Weights of a small mixture-of-experts language model, trained from scratch on English Wikipedia.
Size: 14 layers, width 256, vocabulary 8192, 63M parameters.
Below are experts of layer 8 (counted from 0) of a mixture-of-experts language model. Rows are named router (the router's row for the expert), gate (a neuron's input weights, with its number), up (a neuron's input weights, with its number), down (a neuron's output weights, with its number) and show model dimensions 0-255. Each number is 500 + 25 x the weight over its row's rms, rounded and kept within 0 to 999. Numbers have three digits each.
After each expert's rows: "gets" lists some tokens that make up at least twice as much of what it gets as of all text; "raises" lists some tokens whose logits its average output raises strongly, later layers aside. This comes from a sample of Wikipedia text that the model never trained on. Tokens count by the router's weight.

# expert 14
router:491532472510519479468510443516491462449483511496494486474504521495459508537482531495508487475510509444484493486468488507530495539521525511451460493513490457463511475526477552501458578528518510499514561475527502479510463514552461490505535505505536505493520456498514532493507466523466483517509499488519523498506496487535537485479472496478529507460487490483490462505496520504475485501485495482526476484520499499482506454456518497524519487479512505472523506488507495528528540508500492485508484534494476480479493496497491478482483496433477497496446488439490509554536498484478499508450498532539527507502472470553473492510528513473482457527494466506513457459491472489482543526544526523513504475510479527513540495515445489520496472514495503504521526506504520462482544508468504
gate0:494551454549516527494485499532495521514496464484472499552489541488498494476512514516522503479497540473494570503466502436508511533483556534484509502501531498540500484513500521461524534484502533470474493454484538498490475521514542532535520485536489495467468468464477483529475479518540500481480517496485519461510559477542537518539491504484559480484472506517521498513492485499493494529487558501470502515484492523480551473512508498524520500509512507472491483477494509515512568434502495494476476520502490487519488459520510553534504495508491459456534497502510476489519512493505579528523493513510482556531506494539476510491489514520500505532505485502507489509511515520484492525492515525519503460523477494494500486498488504492510516466455500531491490485532531520529544495490548
up0:514459527477512525542511520484531458464469528539489500477515508494491493487506508487465487508486496518505487496517481465513487501519525531471488491499522489491499472473507508497468485516476485485484530490520456524520507428508532532494494496442508494471518518503488494489527474518475462529517478578497518509484490502530522485491513527502465464518484487493480528483477488500547498485510530513484481521503495503521500505462526513553470520470486531476548502474447546477481480520508488530487462507490507525487475551527506528582545469506493512537503505489493447500499530466485483486494492516526504544511495542497490450461508509504514488451487498533534547538481487495457495487513511534490469474469511445454481537511500503455492509494469538464498470526507543496462477489537527
down0:496521489488474523544487480472474480507446502488483524482514494542513512500470543460510523504497501486506475525488474532480480522492512458457526488492456497497506486502566503532518501488415521503449515502494503565513482478526518453539479511480487491484524471507485496424498480491502447489482459502490515520506523501519497471495464476548505470552493527477498473450437495539484495513477508500474456496514499507515492495519482464500495521482463526452526513461492483476516521527511459496503515514521493508496483504509470504492478438508527478512475507526500497468499527492479484523526557496481566492491471522525519473547477473493503492500481474466492488502506498475501473463520538503487506541493487512487500554494472515510484467492500490462559484504548512476500488476503504
gets: " |", "%", "0", "6", "4", "5"
raises: " ", " |", ",", " in", "."

# expert 3
router:497541497494490516511506484487464436490511482500459502506504441523501497489498502500536525518494506457505505496477504490501548519505505530496483492495480489471515491543540578515501572487487511561519475472547535499545480493535477489481470502506530488483535485513490549502507496530537461534477507499515498563451468497483488470468490493449490471476503489515478488501472487480460486494470501512545490462533506518518555439512530520516498496511557486496522500483502535488507537521515491454511467480493489528498515502455505473445466507467491522500494497465487502521507492503507479521462503516509507499533515503534477497529547516505470486509492521524499481472415488497510501489531509472517532501467490510499481515502465490483419514489513492517475501509507482487517501492458504
gate0:536526563489522542501502512503434516501486528491531535497532495487450466460531481475491500494493494504494468470501480505483510473469491492482512493535481518443512509489499503469496531525459470499549543488537510529525501485498463526528542545458471478463490527470475535513527456521495536493533491479479500479434445495496509473454518525513477505501516507505482517497534475480535538496540461503483482531510489518513487487503456530510523480534471507470516552497476502507503472520485489506522495525482514486465499512518480481498497516489488570506525483532502538481500534482511503500489531468540457477511479477483491478481506548490543498503475488518545537491526491511514427509475531499467534502514488500499495517502502478499540480503461509499511525484528513547530500469497526
up0:485462524513547540486503515501461496517504520518534512501511519510445494467518497483521503540522457535514478549474502493460511492500478519482507513486538500487536540480469525453459506537534502471507546499510546484496471552479495508534556487486433466493517492472518477520505472517497548502504483531511506451471476476484532510483452516541453538513481490494485521443511490514524515465512470534463456525500489523528506521496502478504542492515490479519492500485501496527538482506505480484535539513455515473467480546507522524498519519499525562536521484480476515485508561503521528530504534463507495482527474508509514506473504502477482501517473485464497488498499517529489453524467509486496507503517473497467454503489494462505494516531460474508533531541509520524523496475497485
down0:470474487506494493514467469498527485506492467501563480516526480483507510509521489506505509482502474462481479530492480488475483496450502503504483515503481496546506508523496514500528514471516487496493533453503487532520514514504500507541493474434477474508525522499541474472509530474495520491481471525476438498485479530507545486577462437507502517501489472491469507483478512478514447483492515487467484504521519526527500472498499483520425504479527474491497506473499534535509481465513479551511468520509502518522520492494484507519508528520554515513464488476496514481498533448516507471503512495507533481542502490443530511506460550505519478511550491483484463527504448501444459452556478476480505486535485489457478506517513531489495504499495516489541501554495521523537472529516499
gets: "0", "9", "8", "5", "6", "7"
raises: "th", "0", "-", ".", ",", " "

# expert 16
router:513481507486511452515516485485466472448487516524495467485462513512518494506519510482521547491466513434487497483490498503499579509501519462469478466533468530476487464508514551493480498509502496522478548485518567499519504485495495507497467531533501488496533485501478536505488507497518490544509486510499518507503499490523567506492473455490470512491506526481501509461515489504440486490516507506581493523484468490511503460476467510490494482495532457431484510489484481507488479501504493495544504452491452501492529512509449483521473492476485471494522486513527507538488484491486512447488535513525510509514508500533518535529506485518520469539498492528538488471506483532471508603476498495482542508498497505486486515513484493488473500506487509536560479502545470505502498503470518
gate0:533490524524542522504515506464496500530471493486494521467486581477511478508515545442442532525477511487537512522518557499516440545540550473490521500494524503532499501510459536501498554508526484517474512511488465504508495496496480490540482511510503497451479492522474529500493475489519500475516466478493570491565489510491484524510505493493502499463479485497487510509499513496517511542499521489551474500488478480506463474487456506495490502502521485515496480506523516522477456549486487539518519547502485494503491463512489494527485473470522511499463445520485512519487495507450529515508480513514495515528504539527518506518514471476537501471547476494517532518505492529489540512518516485467538571485499494511539499438478513498489509464511482479462479509533521494510550472514493
up0:461454485520515501475505462516501527451500502513496463496519481502488512486527513535521557493502489482470473498468432539524545526522527524468535511510475490486540476495520532500451483520509469484529498468481505461520481504461496472456553498481499460559499498462513501519479518510445496504486529545497486507455499526496473502472490526471538496515472471459526520500472486481504487496531517536485480540509522525506486495493501493531513508457487533557491536451494537560482508490496465466499476482490518510540471517518511522486515497519506480456478534477502479507509515476502524506501488498487495489515474460490490499526502532487468520434476546506506548490519525496494509486503454490493519512504507488476494476506501455549496508487485507520545470573537510508505518479524495
down0:515493500462482519500547463491476535502518482485491496552499543513487478534521525511479493512489442505523513489509498482499463533501507491454482508467517523484469491530507513494520427525520511481455506509499494478484482557469504535521533464493504476518489464498508483509529516522557488489542495529470514459489514447522532500458502477530512502504457536503517495496498524516534509491499487490471518558518495515482525502480527508514517518505526498471488485485500485437499543467452478497498485499466488526412516480524531508512508499476488494559481469494510475455501532516534489452488506497507502489517528479526479519487497467514507502500465456536474466494555448507515455533476501483524501492492480495487483465485500496482513508481460492490519530492491525482485434453485496
gets: " ", "\n", " |", " (", ")", "–"
raises: "1", " ", " and", "\n", ",", "2"

# expert 9
router:547501519535477477467523482532491463465508495533484488509511465517535501532491503520511496566514496492502516486503511488524510537519500473505493496474454466515511484494542539482465503520512501525538553483530502494539469495520463542494496520497529479510526462500486538511513504569507506512533497477513510565471524453521494450482496487473491499499508517506492494502498548521508505528454500506526481512526501470527527403469520515528472469509505500469488490478503516505513521546513489496501485444496497517460554496490488521481503491461470515484484466497478494497492458508489446478521512540517531501545515470529493505485495506492495494449491536504503505443487520465460514519523510520515510528469492525503496474506499464476512496489558494540555525476524500481458467497508515
gate0:505493508506468533502493474471521492563517487490505498533498497503510518523492526484453480562512521511537495493541472473489493546474495499499480459463469475485476500522525492434520506512495498507477529505493445535559485514490430511526479477503512472528504518539464519514473461514552496531503504493522483494498497538518544525471492540483516489457484474458468481512518523484505438487500501516507503539510516464457504467493476531507425465504519492520500485487518531564490507510530515481536515528523504479456498490507515534495457472519456526477478520524567475504483523484518512480474502554495488505475504489499532463475508518505497502489477468471523484524503530498485497495494506549474512524492502536498498490503470540478476489488490529469481505447504488503499492526497478
up0:508478488483508485493500478527522517496512495489507528497532510507482496550530513414492516492499537517502529490517494470490499523533526484493511492501473483502470502494486466500471506501519525506512513440529533504457494518478490496499476502501535491467507504472469511504537537494525479524484483532470528521519494489527446497477533477519497521488491482489541483498480505457499552510532501525543522471509528479519539524439521498471513532482496554457581478524503545451504482521541504514439481515461508552541533452476484481469480539510568465516514477522502490448491500543472496473541489504486527504495522482484520506509496479511536512492485533521488491498490501536515468469503501462501536537472505529486519512507523472484526516544503495532477470469472498514488500480488489
down0:496476474491470531504516495484491513460533487549491490502479500469547507508569505519481505514468502497485518458537504500488495523476481515488496518552488528503477479529515481520474509522467495484502529543490555520510517491498504509505499486496506462505481506531513512532552462476472457502520503490515515500482556438508503528503575542495484468479543539469497538493486515465520478493465479488473469534498468512530512493501521508506517486497475483497480503509453482509477537539499497512491546528529533568473493508502529542504535475497513515481487505533502501476515473495513525511549496483488470475456506507501471495452430494521519513471525459525522501457515466495491511513479504494500515482533508515542450493511524480544510508507525474475500486475507544545468489521520551
gets: "al", "er", "ed", "ic", "tic", " other"
raises: " ", "ly", " and", ","

# expert 28
router:519461543514559509534510495543485483495530502534510444481526458498480511490512513531521502513526537478510506466464479475514517535479551524533492488485479490468503514507509520461475513486509456505502511479566548475501510516532500487508478502551531490449557499535469513482501504516503496505533511471523496546478498464512528481487499440455537557465510519488507463524532521474450501542471466510499506470525521479507519483500476531516508510510490529467536502508516529495504508505473501475515501488500448503480497477448499492466454508502527475481477469484468493540523500523496494504478505527530519503525526489539503532515491469466472500501488451537460499496451498530513528519490510498483519499492482520441503452524496509496480476477529506535498452463489483487512528482496498
gate1:463478469483489554473547462466500527478493510494497495492502487498489489504512455506515509502493495567485463559488499498513482519497506448457454495469460510450557558494473491498500517483463506458498470477510530512477508459517492495487497525509529481527492417487490517463475511468494521516532464446512495512528525493528460501570540524494484447510505537462494485525566467514509507481495456506491497521501466517519527456499510472522491475479499462557472530503508503519494494462484498511497509514512500514538509520501493479498491494510476516470523493517521509514479518505488457490478511485509515499504477467530510476484491476556478502494490510528498508504476546516518471531503460513496505496500497527515529464428505485487505542508471467491529500510511473498473529495494529
up1:474548528498510510507516463514506529503508494527473475509528493494488504549500484573512504477485481493476512509463468490490493497480493489469469449497520514467522541512531519502470492474485520526522494507457516503524507494502517503450468469515504492498499548466520485518546499493513491516483507504549470501519449499498501464535509498489474438487488473501513493509477504541493514432506494524481480474520482476500504449507503528532526539495489457497505580491516481508527507482479492468469497554521456469493479502517482482503520511540486472453488551549507534539523519544468526497514473505529496540514504539537515463502504496476475500508488545499530498481477513557500502518480483512515512454497551508499535486466506478521516506473476492491510509537516469557497529506456513
down1:460507502468492486523505491495530556511510516452533416525475549507528492549527493502517517500503459495507478504535502476530488508472434525526550543528492515472482510514489491473464510514498512541466506504533497507528492503480504489528500508544512521479469478507533526508504466488488509461511513483487506492483493491534493508521545492540536475481561549494522519502497476502487514538478482500487541472572488476485502555495501501500526482474498494515476543496465494504495487492470480487493489533485501490502462492517489505499522507482504475439506530464512522481498510486503485470523543444488488529491501482515518462550496436494518530514503473524489481497539506491465433497490509497524521492492495494481520489453500538513530525485512478491522473465481444483546502517474519
gets: "d", "st", "ed", "y", "r", "er"
raises: " ", "-", "s", " and", ",", "\n"

# expert 20
router:513492483483524486515508487529513488514496512517506500492516455516446526516515495500524517526516524476513475466501491441522541550487516505484476492504485489479523512545502527478460507491520482537479517496512464470543482501508476549496533484494508474485509475504507504487511483567517475528506504517474503520506470506498508478507512472458502506489498519537506462522511516518461499499499522510548443479513491504553517528477490500552496501529491486460509524475492496500462514514544501455550486492494495510484518502503458464475470503506510480482456476442506507511498487513476535552501510545499490495527477506568536511485538490508512464506487489542489517461453448533530513517529524462476497522514429503504486460459480493527507497498479513544536426495549504498539512487483520
gate0:483486499523510446457487506502485538538507530489526510472555509507491485507490515475503526440521519537516502455501484478449557510492542495507503516485520470494550499541533552491498487523481488518520552525550486493523475504505470523497513489513532489497518477500503484535511495491487475503534530561522489514472492490485545508493528461497485501492489468522471491501507492478482512470502477485539501567488512536505490518498486528521473509490527504488488486517510522540519525513478473497513467482469515506499521540525481519476477506551539514473536509511489505508539526495495497546490498560471542477546491514479508502450489503502487447495493483483471507492467537497487505466460523528462545505459462532490492466463498535473502473448500504528497489496522488505556490452457502
up0:482493486472547488455482498488466529535536525452523492511534489521498495485494549468506534438479485520505462457532501478451482545443512507537461515488521461519554496520532507464496508533496500538496526503536480478522484545494458510520524504500518528500500541503487482516540480519538462524524503510520494505489529505508517499500517472502509505480500471531469492478465482437509496492520487515541495535532508513487491518501484493490508514452507510504461504512516543547476510501506484489530465502484501521474492510519502513467486536486523552458490471500468525505531551500489489533497493537463535487487451516477532495455499502497491498502491520485494534492466503504489488458474471521440545510466476513508501474441510526502501515466514541548519493475535508497541519500471502
down0:484475501471516503536488531466496526514499525501483479470442469499481461438513466486489489507490461504520508493489538546517451538490491493441491510510455489529477509493486478472531497515506497508521546502480460537488491499476481507493527551453527503522471533472518498492523509524541546471514477476461510474519531504516480486487469503474502487509500500525524496471483494514495517523550493493502451491516460525444464498474532491513512480494514469518439476459527460488438483446495492529523503504513488514525483468500533520502511436525464506501545473483473469496471483507503491490472474485491510500498517502497508496457511516481458508483533494490494506472536492498488498520487527529518467492499539558485499519461556479523502546524518538485527514497488512514520452516519527
gets: "s", " was", " is", " were", " he", " it"
raises: " ", ",", " in", ".", " |", "\n"